{
  "n_layer": 11,
  "d_model": 384,
  "n_experts": 256,
  "experts_per_token": 4,
  "d_expert": 64,
  "d_shared_expert": 512,
  "activation": "relu",
  "moe_layers": [1, 3, 5, 7, 9],
  "router_score": "softmax",
  "normalize_top_k": false,
  "routed_scale": 8.0,
  "balance_loss": 0.00249,
  "balance_bias": false,
  "router_z_loss": 0.0001,
  "init_std_router": 0.00739,
  "lr_router": 0.000321,
  "n_head": 6,
  "n_kv_head": 6,
  "head_dim": 64,
  "vocab_size": 8192,
  "norm": "layernorm",
  "norm_place": "pre",
  "norm_eps": 1e-05,
  "positions": "learned",
  "qk_norm": false,
  "attn_scale": 0.125,
  "tie_embeddings": false,
  "parallel_block": false,
  "init": "normal",
  "init_std_qkv": 0.0278,
  "init_std_o": 0.00593,
  "init_std_up": 0.0278,
  "init_std_down": 0.00593,
  "optimizer": "ademamix",
  "lr": 0.000182,
  "beta1": 0.9,
  "weight_decay": 1.4,
  "lr_head": 0.00622,
  "grad_clip": 2.0,
  "warmup_steps": 540,
  "schedule": "wsd",
  "decay_fraction": 0.55,
  "decay_shape": "linear",
  "final_lr_fraction": 0.0,
  "batch_tokens": [65536, 131072, 262144],
  "seq_len": 512,
  "doc_mask": true,
  "train_tokens": 1066000000,
  "steps": 7849,
  "dataset": "wikipedia_en"
}
Below are experts of layer 5 (counted from 0) of a mixture-of-experts language model. Rows are named router (the router's row for the expert), up (a neuron's input weights, with its number), down (a neuron's output weights, with its number) and show model dimensions 192-287. Each number is 200 + 20 x the weight over its row's rms, rounded and kept within 0 to 999.
Before each expert's rows: a language model's description of what the expert responds to. This comes from a sample of Wikipedia text that the model never trained on.

# expert 16
It responds to: Colons after Synonyms in species infobox lists, plus opening pieces of proper names and foreign words, like Lar(s), Zh(ezAir), Ind(y).
router,223,187,215,210,191,161,157,181,191,217,190,179,208,184,183,213,200,163,226,196,187,206,207,189,207,182,187,212,193,180,224,198,195,191,202,177,195,220,201,189,168,221,197,219,197,197,215,200,210,176,167,209,225,199,163,203,200,230,233,199,203,219,202,196,215,191,180,204,172,275,202,227,195,192,241,174,234,170,235,182,177,157,197,186,190,191,229,202,222,229,214,168,204,214,190,192
up0,226,174,187,186,249,177,184,210,191,214,169,155,193,180,200,167,213,223,190,184,225,211,204,217,207,179,163,231,168,202,218,198,186,233,221,197,199,198,233,191,221,210,195,224,187,202,248,212,242,192,185,191,205,182,219,216,207,233,193,210,232,200,215,212,227,170,179,154,183,206,178,247,196,199,202,167,203,231,195,196,246,198,212,218,205,154,232,210,200,222,219,202,171,170,187,191
down0,192,185,235,185,209,216,215,233,167,207,218,207,190,178,186,212,251,231,208,209,214,191,224,191,201,192,246,217,190,202,211,191,232,223,228,235,188,211,213,189,226,162,231,240,173,203,173,222,179,216,190,179,161,179,176,187,167,234,186,221,195,165,194,175,193,209,191,184,202,188,198,211,207,216,235,220,202,249,206,215,194,189,189,208,241,218,173,220,214,234,225,210,177,187,206,210

# expert 41
It responds to: Slashes, dots and domain pieces in website links in infobox lines, such as www, .org/, records, Website.
router,214,209,225,190,189,200,175,188,192,228,186,189,228,194,222,198,200,189,226,194,194,183,219,219,204,178,196,211,197,200,228,188,177,204,216,191,185,173,235,175,173,208,177,193,200,176,219,223,221,195,155,190,214,223,157,179,187,226,223,191,204,205,201,187,232,191,177,196,164,223,222,246,170,233,213,192,222,200,198,199,202,148,218,192,208,180,205,200,202,219,191,187,162,228,184,193
up0,200,203,205,205,216,233,203,210,181,215,204,211,196,188,157,190,197,181,224,229,195,209,210,171,199,187,227,192,226,155,186,183,213,188,191,222,208,172,167,190,208,213,149,232,188,197,203,220,186,187,234,185,223,170,210,241,168,167,129,206,167,195,209,196,195,210,170,186,173,184,189,192,204,200,190,178,180,226,213,182,202,212,224,226,209,222,244,165,227,195,195,180,218,195,203,183
down0,204,193,156,200,220,182,218,208,195,209,204,222,201,203,194,229,181,217,213,185,217,196,195,172,191,188,186,218,177,215,185,199,220,200,204,196,190,246,169,153,250,199,159,180,165,191,230,184,183,219,225,235,231,229,173,209,186,166,170,194,193,210,167,151,189,217,200,181,227,185,188,181,235,193,179,188,156,208,180,173,193,180,226,203,213,201,219,198,226,174,176,210,238,208,170,215

# expert 45
It responds to: Opening pieces of non-English place names, mostly Asian, African and Latin American, e.g. Ne-pal, Pap-ua, Sum-atra.
router,221,198,205,202,189,205,185,192,189,190,204,161,230,183,180,225,195,178,209,161,174,230,235,213,192,173,164,214,163,182,172,186,160,159,179,188,203,176,209,192,201,212,193,207,181,208,219,231,219,215,191,201,206,208,161,243,226,202,203,222,223,208,210,181,184,215,207,177,179,198,246,211,184,184,249,204,220,215,211,191,203,202,158,194,206,202,203,204,239,199,210,207,198,207,193,193
up0,165,187,192,190,227,187,198,186,184,160,196,173,182,214,212,163,190,156,200,236,207,196,182,204,207,201,201,201,179,189,226,198,157,162,218,197,191,175,170,210,188,204,193,207,194,231,225,193,201,180,214,224,205,175,221,174,191,218,221,160,202,187,162,188,188,170,188,211,197,174,183,246,211,218,195,204,213,184,188,195,220,193,166,235,224,223,230,184,161,228,178,192,189,238,218,185
down0,199,212,244,187,235,185,224,234,208,207,208,179,159,204,201,173,219,215,182,181,201,200,163,207,221,176,205,219,207,202,203,225,187,162,177,219,186,155,200,179,166,191,164,176,215,197,208,186,202,165,236,200,177,210,214,187,226,214,185,199,212,205,181,230,186,186,194,216,204,179,184,222,181,212,198,199,204,215,236,194,204,179,185,183,221,224,193,208,201,225,194,182,177,209,233,187

# expert 38
It responds to: Column headers and cells of chart, discography and stats tables: Title, Year, Peak chart, Albums, Pld, and pipes in them.
router,210,189,199,161,196,169,201,182,185,212,173,203,208,198,188,184,210,180,213,156,197,218,211,221,174,223,182,226,191,186,231,181,157,200,215,206,208,217,213,165,197,243,181,199,198,210,193,220,209,199,209,164,219,230,211,216,184,199,187,189,216,193,203,196,200,223,201,228,171,220,240,190,204,180,211,152,212,200,235,208,207,176,217,191,177,218,197,180,202,193,233,170,192,217,175,205
up0,161,170,171,167,201,216,198,218,175,216,204,188,204,191,214,213,189,214,209,226,205,187,224,242,216,228,217,175,210,204,213,184,197,243,180,158,155,206,194,191,229,184,202,195,191,213,195,209,172,209,171,183,186,165,220,187,195,183,208,200,198,200,204,222,216,211,180,177,193,209,202,184,206,204,199,191,193,175,163,217,211,227,175,178,213,145,221,198,198,215,197,208,199,226,179,202
down0,216,183,218,219,199,191,179,170,222,159,177,213,163,215,221,211,194,200,193,176,217,193,210,236,184,202,223,201,213,208,167,203,224,214,204,176,201,203,226,200,201,194,183,177,181,160,209,174,189,202,233,203,213,191,156,210,221,179,211,175,190,214,173,195,203,169,193,191,219,177,190,219,185,216,191,181,188,204,239,166,223,258,219,212,184,198,222,181,220,197,208,207,188,233,205,204